{
  "n_layer": 10,
  "n_experts": 256,
  "d_shared_expert": 64,
  "activation": "swiglu",
  "balance_loss": 0.000385,
  "balance_bias": true,
  "groups_per_token": 3,
  "vocab_size": 4096,
  "norm": "rmsnorm",
  "tie_embeddings": false,
  "optimizer": "muon",
  "seq_len": 1024,
  "train_tokens": 262200000
}
Below are experts of layer 7 (counted from 0) of a mixture-of-experts language model. Rows are named router (the router's row for the expert), gate (a neuron's input weights, with its number), up (a neuron's input weights, with its number), down (a neuron's output weights, with its number) and show model dimensions 0-95. Each number is 500 + 50 x the weight over its row's rms, rounded and kept within 0 to 999. Numbers have three digits each.
After each expert's rows: "comes before" lists some tokens at least twice as common just after its tokens as in all text; "comes after" lists some tokens at least twice as common just before its tokens as in all text. This comes from a sample of Wikipedia text that the model never trained on. Tokens count by the router's weight.

# expert 60
router:561457461492442544458498527524428507538436584499457486532438540559461388423525418489455465467466582489549587470476414532576529513497509521518518525455412396573523519497477466455468467493439437514507503466501504493519435397580578398551546441396513474500494464450545548447509452493475481389
gate0:421542476505477543546505504474518525519373470418446460555516449490446520545439490505514528488569486510569610463459488507437449493536441506468420544533468527457471550508531533511537415512456412565563399527564434405514448488620512488509518521488599415558488464428470572502437483474419558448
up0:500463523534579454487483537459482606561425480446460532506437527441379550466488419667441505458551621504545531466539512543423461538460455515505465581437482540545449524493549539431517482479502479518528449495560402488438421464584476464495487465580506527539451458459415519497477536516512483538
down0:416434440493551540515624517469470492507515431482411514471481455553506451563530521404424553475500381526557627430417449440568506560553505538500415484470478484449487418527547500505437499494466448545504484500528471504500548495511533412513598640490427479514537441462459533486500500455530510491
comes before: "1", "2", "3", "4", "5", "6"
comes after: " |", "|", ",", " in", ":", ";"

# expert 143
router:482518508552478564457475553460456395541503559553515601546516545553507486432534449410484491528560521429577608540492414608504473497467467564480584515447439521513475553508508482424525389519478534446495559445497430485454447498491590403544571498403512465491501509448519503433439420466479504477
gate0:564518482574537556508518585538497493595446574562500544553503473524436577461456431525597523486518563472468551489407472529474469405474455462506567480520459486571444437535484466463495394450477425543472566481498520569572467428495602408515489537421524564459473475537407451506491475461540579543
up0:547419494510469485488462545594447447446534512460528492487512537604465518543470574446476485440473468641529489560513452408437403557549503524517536466469437483509365468551492491594517524379505487495494516495460451500451491492542436415557599463480502509452598492436473525451541550442516462487
down0:499432420464484461508501490464479445496483546414561585447429488491457512503538516520427510523464531484582502476487579517513420506551558492510537577426433519534558560517471501536509375563506433558524523382536540464466515419518418571496371531563462558504465517471473499544594437451483439583
comes before: "%", " (", "0", ".", " |", ")"
comes after: ".", "0", "5", "4", "6", "2"

# expert 194
router:450599512551429437488495505465473426469466533476522472506510583502530398490465388490512505444449535485532623441486396477456439546559447525494476554431465471643498500535499449485523535516440529469517515431496451439527496432484620504607574459456542483494496427508454478485561418514501503452
gate0:454519496433521563479469537524485421466493425384506434515502447519564453536520430520587527394494464558455467530561418583463434507468463540619560515458488463516513547501471406496601536487402470466498487468543496534508490440474575498619452488440551470492570472530531421514506567479415521483
up0:516559538543492470499452549513562398513512515513424499448511512579504471500530454564577516504496426547483496426621503555457512522501453442577571498461440531522518477489532486546560507518413486493561467540447560603520551458407513591626475501470531436480519412526490408572469547553409569480
down0:529509506573504591477492435437559499408480440566530444501484527460527513588541493477487393442589419522507443462456539490541435413510482480629483555589578536511546493548500440520507441477559477591576509496547382551506592554583553491491517500552509510519518521516492569577499521529525449510
comes before: "4", "ic", "3", "1", "8", "5"
comes after: "0", "9", " |", "|", " —", "\""

# expert 45
router:563551506568508541438458523580480378497426551467500491525503504493581378531427391452462420472492569480587491465467437527500457545509493536540524515482468450550458477538499491456425430554487538473583548498512544502441461462462545404490601470405485469500466513481541460481511375481524447420
gate0:513476522555486496407438522472432510426495530539382419414575529485547485570561502507380480493542520550533544457566513516448502448517540480476487556443518500465446480487549521455447484442566512535495537524608586470387431506515455583509575553463528576512439465560524549563503423564491451561
up0:497608509530452536449533522477429463529473494539557499550543538432548505509510532539601557534507490479414569583506395520541553498506467528464513608417439557443440517536528529504556535444482478475567498597452553563471591530470468415504492409545495462470451476401471537431506629480482528510
down0:597592514402433505516476449475507505476486430558471507445579492534475530548528527530485485661499457532544567476554470529465444373474480625452508492493555452515559559482477482430485550533542499626489508556512532563544486575389482467421451493467480520430495491527487513517520503557528556460
comes before: "1", "0", "2", "3", "hest", "ual"
comes after: "2", " ", " |", "|", " in", " May"

# expert 44
router:527529482501465539452471521485438471537423582534455481555468500548511406421480485469464471468490552505512596459444460557515480556464532544557552586460425409594491519478515477467449500545463467487521548486480548472480478389548550438539491437351534460520501475433528512494534371532429474375
gate0:519399454549499506507549571452552496538427452581438516424490528559509544564545330490422488499545520442490521469472513548517491551458604508488464510505576506406456545504553445423441518504521492490493514450597592566477605501469481519464492500484543463452511603476491508535442509400453506449
up0:421554564463460483521455459531476457438598505402504517515481469537485469435447551503493476545493451509472573502487469490470536560476478554483532499562460587497519491623476481544550503511504561402493448506534597499578433528441494462529395498534550563650439467409480537552538483533558592559
down0:483514460466456383527554458552524505534421453543465513426617499567474532604536539447439511494532579514556433481447516596505474466507555483520466614542519401530489520519491470545439586452588502532429577508499509525500560505533478507446439486468422417459529482464595461514534555551498469584
comes before: "1", "2", "3", " |\n", "4", "5"
comes after: " |", " in", ",", "|", " November", " In"

# expert 123
router:538556532503473571468509491491489460525430531493508467481504556500545428551531518381468488470482528486560527463504412531506521534548499570549472562454521409570460565489557419489556470530488511463596592405513412451519443449491535442563608479445474397543488493425499414439523445597417486482
gate2:520454532468490590514558490432511534618482583544482466531573519527571489501511496501522576491553526449530512474492589531541480458513521475524438483547447424560505523606524378441515422565536490506616426523542513547440451433531495531461455549563496371509512402469487518486604468500563507491
up2:557526497431528385490529453522533446471548535605521439486461557421446532500496565553504470522498559476553541441621551526550462512479547544414529428470501562457546423431482498480401573562483488438397554497451411402534454561508504455515489512577469497496502508496559569566476514482438475555
down2:518524449521465476482453546548509512521474550486463564558456467561381445521431515481427550490592569433547589466559588524431438497521466527591499521508497489503659579491533593448385455499516534474473563478474491501536484473436412496523491504589478549563513451524496491519540439526417526544
comes before: " ", " \"", " S", " R", " The", " D"
comes after: "\n", " |\n", ")\n", ".\n", "4", "5"

# expert 176
router:522492514473506468468456518547419441525434596473430584596479567485470469508543478415444511464484478478536550431452414540566543519570512543467491546410560489478512553590532490526502514528503503419595594468543450442487447496478494451631543500456460399511549470438498475474589450536429461463
gate2:435441537450563481433471544571587479505487539448450531562398540456520506432525546426562473549522525498573497585440464540516564510499490496447451541524501523531538530477484569375514555463489571418485471504570483427536384597520411505484515565505478456423567570523462528515509483563540566432
up2:472528445443562529504551535430428416574556468538556490475523483496501496510421484521502480464476603516464397483532488464511437510383476492544562461500470500418482452494494474522616499461579459561529382443414541528467522417513544550510481449530548494527498534431557471564556596441465404558
down2:506473469464558444530422482421426464373495473495579521458525498542486525509461422507503521605525444538528440474526499561500524507465530516521454523438369523495553515590598587418462575431458489465442480459476532518440590498482508422601424552527593488498533440462411488484484461482510501482
comes before: " ", " P", " K", " L", " B", " S"
comes after: "\n", ")\n", "8", " Born", "6", "7"

# expert 195
router:482503419550455518546462430519420479547478566530533552538480609540542417528481429420464453417465520481489555448483456511547531531573543541499550580483498450579495572530499361510523490572524525486654482435508477422511503443465539506489568478476526391481489424452454471494540432534529483490
gate0:433452562568502480385492469555573580528583559494497547510545615497553547434538572507469526490533543506495491487517500535515561459575563565532541657550511455532561558560520441462469494456460566472503472524468588495497442459433545540456545411521474478493457463487498512542592607483448531509
up0:503509522540529458492477565467410460472493511558484487519573473573446472497477418489494490540479440543540406524488482457487429495557423426618505407489476576401566491512479501469562459406451544542491461580593472604490544553537447437467399466453585466515525482549467510512559584494486489427
down0:485438549496454470487517584472443501496488464442500439529499472383538494400484503548410453592532449474499517427486560519520516558503561490444484467480624531475545453552470549502495504460570478435472469497435560528478495450519537593479458469462418570579528520497483423511512475469417414336
comes before: " ", " —", " N", " K", " A", " D"
comes after: " |\n", ")", "0", "4", "3", " —"

# expert 96
router:560492508541422484471491488538489415545463500485474514492483537602607435442529466391430461442466581428564514512479444566588469569505503590599517494478522554529527495574508503480523437508487517474464525381521441464403507522504563438531568428484468476520461476425501492452507368513498542437
gate0:524494476515492463611468550474400453493499536440463420430522344505477474468490425500458536471469533538538507543488476512588508553424563500556554502520441582516543543603496569502492461414463518467571539508595413437531538520452508430534524525459601512460439520519524559438480495450529456415
up0:432421534556441483524443512551575540470467505555464458572527497501546508475415431496432531486506447461457609572593555532526577496479560548496547437505472429489525506515467592374473489520532478463417517492477499514452502536437566602515452553513498426472561463571580461450474564411500435458
down0:496463425472468560466443493459468522624570445473609552551443452526566528530516451559520490402425416515523520538422473477531482504499510486574494545581432503487427510520623484488534469500535452452480398559419531450483594446455519445490524577558528511551413577554500526518534453531504531502
comes before: "0", "9", "8", "5", "7", "6"
comes after: " ", "1", "2", " (", "9", "3"

# expert 191
router:523540562503471603451391524500411403544479537514468517501476530503565526534495460453487519527527577416584649504514535586538543515488476513545550484429535472597477562479491486503427492532477577507564557376529490463536508476547566480505525552428484477425421513433552488479482416477522517432
gate0:601524601485519477476523475606438485445583547517502517448575576503418511502504467416491480558498556559532564402556528498459533615474434530515584512414503418587552488517491459490514595472428545535513514463522485505505469408541535409503568511480436567479436460447530445496516477491550540478
up0:386471432542491519618519469499567505442426466498528442566446484533538479566529485621473518427504470458534494546445524440602452462451572505441391517523518586441443487543514552424481421522593474550518476542449506493487527492395433557499508406484588522504501462487507501529520483469481478423
down0:474471514485474428465438468488617494421495483542495524527489484420451524465501538496499460523498604478534553584412494549432500558507513490457606467434579524488585466578468504446479582478561426480535384440597461476508415461569487499525558526530520558470520494452474521389475447550552486416
comes before: " |\n", " |", "}", "-", "|", "$"
comes after: " |", "0", "}", "^{", "3", "5"

# expert 211
router:507551511504489566464422531500426521520482476441547580483530526451505474538575422408440459407463578395577552480474449506539464557520493618513527545495505562530499549496565480505431454520520493505552589411477416495492481419506612429507528485426472513564474447411512441463496447562484481431
gate0:520568498428466546528487550530525470631487477498550504432523478424471539481485481477456498474491573507556490454563548518435449590500487464397465459489448480467432453444527433364521492517406524433494567446431488477504512495452569438493494516482580460448421483460408418444486507545626453481
up0:564487483513487499484427479489468490562376465514573525474545584488511450437558486508499423491399599469455435483558557528469465498491546542427462497489544470524368467452494521449537475551592449426478595430446521518433444490517510483543434369482516620481493464563425470495515499507538495493
down0:480468608465532459535433392577498519557523627506515459484500518454575519485376560476536456441596510573485477507567581515589550544479467455467539542566442455528507507491569556583472524511519487541426571399456511459456538461552551558544524514485468534522414453545515499536557534478548515543
comes before: "0", "9", "8", "5", "3", "4"
comes after: " ", "–", "1", " (", ".", "′"

# expert 175
router:600546495578491535484476503484433433513504480455531487534468575506584437371514480485445445449516622413507544502436501580587471453522482573490533489467512477568583529519530484550405468536530488457513519400444491493398492474498549440506584525388452481489451502456532408516521426462500519494
gate0:492509483613468471459538490486410457484463411449544569473452479561530409443482394479528497556473512485541526440383491393579550485510468435447541427477612533476489488462497464511485482503425406568421543480450506458501423392508559544506533495517476518492480440518556486529424491510585450475
up0:513518466490497483664506481492423519551441439392561498519503425537536462473476429485543478492511565517615439475453538449487478444563447450478524448463501474571549503518479431463480499554476449569433481417470487465480548389583537544436616545474406514508478494586559484560462467470508508481
down0:500491448434452458508488500538465428513462596594485579449564521507459513476550468523456519487522469482473539563576498483559434546427484499416432493543596607488462565446468515459449506570454536461450480546477499568447458463395534532501553380428531550449548607525439423488553527455531513541
comes before: "0", "4", "5", "3", "2", "6"
comes after: " ", "1", " |", ".", "2", ":"

# expert 95
router:575543512549520471510477494514426476566421562443487577503520529452577472417466439524433463404551534495562505467478450491509484516483472568537496532429505448532484489467521485466461496480481498489613621325488410512408488384541530435533551481446491444517521436480507471530539425539487485438
gate0:443448489577495422614462436551502462534435516449524475524523515555561512487497494571470435583499496591516555471574572504555459510606477499498491476391404478557543489433496619471545420577561499555570496548482424494472454517514528552464594480500526491489537444500567553461457480480588469481
up0:457595487503440423450536504507465478476428479487532564503519481509533491462457397536430435504499424521501525493612536533445367541524443479450437518498473497541532512452439581485539391541387439559496492519515467550463432493485420619453459527463494526419484469535523480494387546442541517471
down0:529428476529506511543535470569448514583429561446578551409544533477416515516491521564486475553608541490530556527529497500368539500515518543440451464607526486485540486586599597475508500528516464523522550492440553519396521481476436590469422511587541449526429483503572518544500465488560483546
comes before: "7", "8", "6", "9", "5", "4"
comes after: "1", "9", " ", "0", " (", "8"

# expert 58
router:527491495473416568427417540553398503488480586514484540498453608563522425489441384503521460500486543459478555506469422562580532504560449528455529536402428494564481540492472486519480489544493479537533519437474513485438440404545640456520571461440484474460505461401533496483558422497493488474
gate0:393465570498530431506514568513514455519541525476470515613560444548498512399493421497468511532482478517576487602463487531459562490539492562468479451515433620652559524413490538574436539539544430572490488470480483512546403504533517473521545607501501563459491544497595512496476456484485495491
up0:424549585457446562491482443492584558473463484475510529543547450480483501418495483526462416470491473485515498446598504530381475557477444520432569491466461536482560449521478455468468512485485452486512539502598549531633447489483517413413556565446487439501574430405613494443503448557534475479
down0:432559455559567546511562491421504483550548444569447504413536473477585454553437447459562496394534415413479484485529511473614489525480558526558561486535506397521526542474445505545510524509470414558492477525461532485504479482469481498491512505542507503580459533530583526550403520327457514475
comes before: "1", "2", "3", "0", "4", " |"
comes after: " |", "|", ";", ":", " /", "°N"

# expert 11
router:482555486507511593458477485493444412488462516516498521541494474521435505517566426493526481521427574531560506416501505558512479521550556563515558559427474523564408561510556538513530436589494500494557609397543443479473467426448526427618551463409488411475529477499477417510547407556441491492
gate0:564433453498482555556561548485380395558458547549473489445542506484557495473449475389511515512535517501505498579482444386491512532560473383430531452556556453502512439519517497514395503453529518541465552509498455432537454503442488562524514462529580425427474461430482540445445472426541481595
up0:481457373456557528518426594510411502494504506511589473462551611420518522445576538540554587597462484518414518437483500514499515455530443471517521541485457448493426539561462366499480488497502560509463434473511489580508493472556538396480556493494517409540533504542523543564551475461510410480
down0:493495389554460458557483479526542497548563486418495517423494531421455545460451558515438493543460421605459455527480533567405538500520642563537616495476551483499509607482488498514457492399499505580447521439496512486519486439433497477481528467546404580454508436435471529527496540491439450500
comes before: " ", " |", ",", "–", " –", ")"
comes after: " |\n", "1", "2", "0", "7", "8"

# expert 204
router:558530560481540535524457448509402420548478513420501582474420532483573525427546460510453435456504533460524528466491475525583432557544477496495473521472487438577494487442504488481550535484500527495511516411485398462423502346468506410532586475479484429446473459436586511493555414538533486395
gate0:510457528481480490512488412554554500567537576452493543561495541509519460521505434422522556465524448538475408531540440542535455520508540464532513562486451424559548570443519445493465425403393501506458586422434498474389480432495427579530543532501509486470508597496452495476421448556393447560
up0:413488535480506499510566549500418538373509465528444429452525444455547488470422448563369476472473532579548531478495592501447472504499476505524536409540500595527470508479506567480496581542446432501463453507587462520490500519490567526437388471453511619557481471568493546495590549444494486463
down0:522528508595607410537430548454428497491435472489469496540451509480523455503477575502499430447543481593564552465490471534550518395495456481414576478440462466569489501511492521550460505401584577490668478492523527549461518467525590518433452489437487476490501568462438464439517481524535561488
comes before: "4", "6", "5", "7", "8", "3"
comes after: "1", "9", "0", "8", "|", "7"

# expert 201
router:499539488524510551384475516523381464461532571501504582449494606475544502529456456413473476438483516397548536447493430487525448484509480550531503542437517534545476525519512502543450503563406517507527584426488452483398447449542661483537553459474484495537492446403470503498509423518473473405
gate0:494494493573538542414470624557523494453415523490450467429476533525498455518409442480454476469520483546554503557466439584503511526425531378482569537551451467586527518547469456570454504485468543541552498568532507397451511537596527401471525484483403450448550463554495537484457556425476563466
up0:524465597484431481554487454415509511447564517493506481507432494541521442410567497493533546496429480463464552498511563466548488569471508547538517627484500556463529563470550471449562459560584612581489469586515458450536556515426517485520592432539518629564460565446547515451446483440491476524
down0:551508484525552545533522411504557403506476585584495613515525555537500453448464517432487425493496467520440542549569480500500458463504545543549517552509464579522623474486457472494520442555521516485540516517480525609492550639485502548536481459518551366505436462586463549521596543509452490436
comes before: " |", "0", "4", "5", "3", "1"
comes after: " ", " |", "–", "1", ";", "3"

# expert 161
router:543512459601477545487484529485433377471492472425506520509444560541544476522499451529509463448442563442594479480505415541645516503549438567502458526517510402532473491527554489460515515500500589511563568472477505444474386404501597520494516523458567498499451428503613519459532475516443485424
gate0:527550469444556498512605490477396417440531477596479506524486366519581550544538413538541574455517511476561452504542503470553490531496503503516498486518598497400484585468453443519496483541448565522547480516481403421498431476489514605555531538530444606559481448523509493442601489512482487511
up0:470587469512475602527497519485514554507478455534501482467537494473478495511455532563466521491574494569488422500551432459577500482482604499494525552505437477528474563482455564499494500422307477460567467515542431532648543580510482502429518466428593489547412528524443527500503430511569527491
down0:521543541445525467465506434557558464494516415535507430475480494553512547561454519436552535530476511544597485485627474481384514492413524534495452463482502490466443543468427577504580494559624436429488465452489454459504449459588425470506574587467464456443555453406536467550566509516457521494
comes before: "1", "3", "2", "e", "4", "y"
comes after: "2", " T", "0", " S", " the", " U"

# expert 105
router:561501513535462510485464531549484426467417509470434537489439517532543408448521440378418462430459571412501507515488437541565461510494509588602512489475447496596570482501488532450492445532488573509498524400538415489439486532500542440558584493484468469494516387432538524504522403514466563436
gate0:424590476485500426500520422514483537468582546420449455463475420564491478516595537495509489493496454560507516576505550466545474444487544533592481564574499561487484601435523560598511532577549458502510490472430567451544455433457493522468400566445481457436543416498439429554502497533463405507
up0:537542485540499498524461477514537499469572434547522609497485485461455548445534533460495507521497477496539542600519453459520409423462536523449534544498438447625473558489490553492401469458559507522469481527382452517508463542608470445472530589492429500550449391520489425467526588605527412497
down0:545513493570460487402519526462501523527595583515521567490451524610443587482525573460567465483530466471535545442459495458496500505553454504593517566489478523480479543591586493650551479558503520442497521526494545505506473383525473459474488504528548519423457481439522523393501524644488468460
comes before: "0", "9", ".", "8", "5", "1"
comes after: " ", "2", "1", "0", "9", " ("

# expert 182
router:510498484539424582418476527553353430526486567467458482457516587466570500471515405444452512448527513400506569509433402557567530473537521585491522517492496464556479556486505530493488471588489500490521577430416445485431515406495568489521524523413447514491435481461473493429553448520478512411
gate0:467481505453500500528466560500445564530537485404513428481494541411599445451460458477410497478573485496515456478458499566507525515447506495452513604455520406556500578489408508480406502619537572446508504466402506462527479543441570511534466451449449507561467548455471504476504582576536616561
up0:462542566488495541536464483636562606490452465519524595579541452549425528578514513493519509466528508545478481487480531422442414459502418442535518519457468473470423462532454524543556514345504448461465507493553456504434480592496488531559468462623502571471468465515590515506450549484543550501
down0:482591557525505428531429520459435489504444438420490451512596453442592468468401391467478497543536521417494482500475464457512480392467400502498484547470459540495581540494497452448493538476472500482617586412487555512523514487524483564467516564548570449496458404525432445556479573463470533491
comes before: "1", "0", "3", "4", "5", "2"
comes after: " |", " ", ".", ",", "1", "3"

# expert 181
router:553478435555440489427492414525416390518524510446500524539463571548557472465588475475449445502533575460468501506426454553534474487509536547493563501425423418533453510527455446419461509478450521461599512492489479530454469453434565393551510519465546493472528444460597393516493517479388521434
gate0:489413441517443490390437495538493455512511535546564449506451529562499498414444563531436644542608516502526415455420471564505399531433534541488479538401421424426461448486503429464475491527482492453578570487497530494483497418473513474496550476522532535486530514451557451529465498425489540432
up0:462549538454502438455541517549455494541480478476559518567605496486482546434538575509507504555440500583509566520462546413444527546533463491503392564518496595541499527461468532481442528523419614468517535501587498575488437557564464471461497533412544429472492582525397528568432450543475542411
down0:532491466579529540547528439492491466508473522524496490540501584559558471428433518520456513412537486530520516538511447477493480584555590607435505445450523473497571437484536541579549445514536434479505541538507478521505466457639569372497524449387518392498550531506539541428436490568511446558
comes before: "2", " States", "le", "′", "h", "3"
comes after: "0", "\n", " U", "2", " R", " C"

# expert 215
router:544522460544458581454495518528370388487494599480485531569521580520539517440510426451533504439498578423575530452508434551526504456567478593560486548483497501515520504524508515508433496520488515452483563414424520490449441480503661491580545539438526465530503404418483541471535463515510492449
gate0:474523481437497490481413444542469445512548566575548575515469530404458440466479517563518464583434565505405539517529531556507428473534479468435526490498438499478401450467512506419567477537494418562397529344517544464500498515551510505539499447541468487517492421419467568538572444525468542429
up0:532559497518439527452595485444435509597412481512494481561547496462410542494416456518494467492446534520475476543396465538474493495573450521550424536487454428589508541534372531554471493497569433556452467481560524447567479485557461522500427534493501511484498557472392523455509563601581578530
down0:580459520507421486464467597475464545498550512583533539497483497507366552412496570496452474485437588581635451445478510525473514463516430460450500499480434522456518493464453467441540475525423498472536501561456509601462462483496513471560454494627516433409450487507482385461492513530542471546
comes before: " |", ";", " |\n", "0", "1", "3"
comes after: " |", " ", "1", "–", "2", "3"

# expert 135
router:498510471538451508415506486572409466492497577508475558467492575556518537542451437471417441456498492362529513455482488508542435500607536597452518549505493475545453535488506477534446489488459512517549584406494491522403439456524639493550520481417491502441390508467470484432577478512446542447
gate0:460436489516471474449596482421487497611418516589509443462472426590441483503597472466413455517463468520474494537477553509540463548482549542492413507476516402485463519462459491421456422466435459467508470477480439441427490535529540434486519422516473610497476578415465444464512509557587575510
up0:480482468549466627512511649461495550564426494452479594395480498573377451553462497500525485493534475497429475478523548536469444489473481467491530540487456441523396653580446499482532523562452543445439530480478551437511412485521512508525569528501497607484519517476451531509466481481502471458
down0:518423490601446554434394547542512522428471544445498511531521408467502465492463517498559461537485515556471427484542624516419489451530426408533536516476520495531442460480503564552390382494564490487511481552478438522491445523484523531550441491618429462498454556439435568519531434545496549491
comes before: " |", ";", "0", "|", ":", " election"
comes after: " ", "|", " |", " |\n", "–", ";"

# expert 162
router:583546488490496553485464484545421462496475587479417553541546567619500495449555451431457491471546524469502533460360431510535513475564541517493544541436507455527506532547502521488484458564404492444545579487550419496547421467470521428578556547524438446469487429480554447456594429512447524437
gate2:467450469568521508513516528417418621516416470454482567518549484567464518554547532468406500564489500458499530362452532581608528609588460501452481515362510482543487455543463505507468536550479497440453582517479530457552504514423529435497500579438525467542459482460559452503520488463515512470
up2:429515528570482520467414520439398507455495478438486485559532507511467587525445568560526431547515452485515531565452494466491444539434456471572573422460405553552603514544503523509343429452467592557488498576567461535572472496526491515500542477487507407574479512483450487472558489506484572528
down2:483534483425464562459464596530534500498520519502493422444518515594507499564521558451462457538497476531533545507547469532446510459561576547540549539435544554398564422523478573526456522491472542530514517593351506436506444431540495533548594490559376502558460526485510417458453514471575426504
comes before: " ", " •", ":", " Born", " P", " Country"
comes after: "\n", ")\n", ".\n\n", ";\n", "-", ".\n"

# expert 200
router:512525429496454573509481494507455454496459555473479523544439596507529422526453439440469478434490544481438533428446439518505508498569573581489589584480536463574485590538488404522505524575476501517657553437530456430535448464472485521538576491489468401479524458405486460460554464568470521457
gate0:583498504539516482531412457445523600466449495449482521540443545522522401498574473421487486402477492471464525459477564488540518438580470567421535430512514570469457511643474398488489500424492446478532543355450580478574456469475491487504544502554472476461487494476542495453462557567514480424
up0:436464518418559512584685448483430488503550456540508536504484417502420565541427524561460471530462563517470444474560435441491500493437498513527436462546489528535536526433490633546530509532472490574499516531495425500492594544476572421514462470500532554576452540492488454482477398491502544542
down0:512455493585439459535508364551552448532512557497458504506523516555577514519504524493552504517520580538593531511517506545480418557360419554550517538507434504587584436544592567390471488493462527457520568443441488426532539474491491495489510466440486507556442425513490439407526439494523456479
comes before: " ", " N", " A", " B", " K", " P"
comes after: " |\n", "\n", ")\n", " ", ")", "0"

# expert 120
router:560507444573480539490434477560461343476487523405452583460425491498456491519538479443443483494499538401476524493482518549493475510545519506537503567478420541589525509531534511498504425480517592543567592478507479471433449480497543453590583472424506465475534442441457525456490368525481493392
gate0:501458491486573430533519494419410417529467479533490458463457543500554508524459526572438494436525512470544457551516442543571503483405563544571393478511487507493432517551575539339485461402562456495514536492521594416538443583493610515449461555488514516441476532492531456515539496464519567474
up0:526511484530490389409498418459535522508471485605473498502393477426510501485557475381516461510484473465493504498578460496590502486561565515532444476465448491423536516524517558503473482515451535525518384520429643517524517464479580519476480557548549454368538560441499562568560484516478433498
down0:515504455370552402516440472516494498448550566463535562483556481559451487478440471521484642596494492477481556529465485518498509444468392532600532493492453426440478458529477506545402496525494515497447423502516528542496609511531596561515567450545523481550413503510526518488495438413445565553
comes before: "0", "–", ",", "1", "5", "9"
comes after: "0", "9", "2", "1", "8", "5"

# expert 208
router:497543489506492592486518521546394393491515566532459578502483552474493493508505482405495505486481572405561538483407419515520445447530494575575537503486473492524486505473512435530477430562456550530538568338495526483401486444479588529531560523411452425528505466425504457484533429474448542460
gate0:528573461422559544475629438437527372555551568422561505529510458500546528519501461455563468486478559430516451492490507534538495356439505567474418487520489530504549519551433524558461571595523474484465442554445574503551488500479494445499565502522387514496445568507475497567579466500482506503
up0:455573420444503517433578497496492444443433537513457499512538506445637521477467462513591461529508496484538483354554435473542485442452531532495484551506518446567467470469408447486543463529507560534500418550511554551488510479455589491478492415510539532517469554490446552571529584539576585388
down0:485495467425554558478534510547565535519570441514493557557609421542587462507561518489560528481494536559564503537468461566479567499477511412585420452482466602475468411473531504554455518482422532445518519334498498467490484443535461484403507510493434529465431593512478445461491415513524507500
comes before: " |", " |\n", ";", "–", ".", "%"
comes after: " ", "1", " |", "2", "3", "4"

# expert 88
router:523519543498525534500525514516420394502445564431422610532469526476500426470580475436478540446516550518514468426449486599508472507498473570538539551486484524552534551500556492470482428494445544500525593366484421468510479469434541422596549510400478529505508457506451492461512387504392484455
gate0:521453524483553543450405527441434507458529533559567579479484513473559408593498512528521587456494497465502490507482518561503574563524384495498504534559529385491467492535547382473529373519507511573441580481470457519569460489510470450519552591475526528502546519425494462604564470555487488433
up0:532465421476446507517589528474488577543441617523461552456603550441441481474469491486451486444506435503471469498506480557509572430475566470500575590434521457466500523486418520595490398501468604434531561521456410546541451506526416558608501506481470458486483494488427565539507495556486474567
down0:483469549511405446470470477455539624449492573500441448558457465510532476495480530520464434429476483533437533496463514560401451533516520465449559463464501432535536453513428523466584511539452533470492507517391493462515551670493388502497541561472393539500513424485539522493567493486436591522
comes before: ")\n", "–", " |", ")", "0", ","
comes after: "9", "1", "8", "0", "7", "2"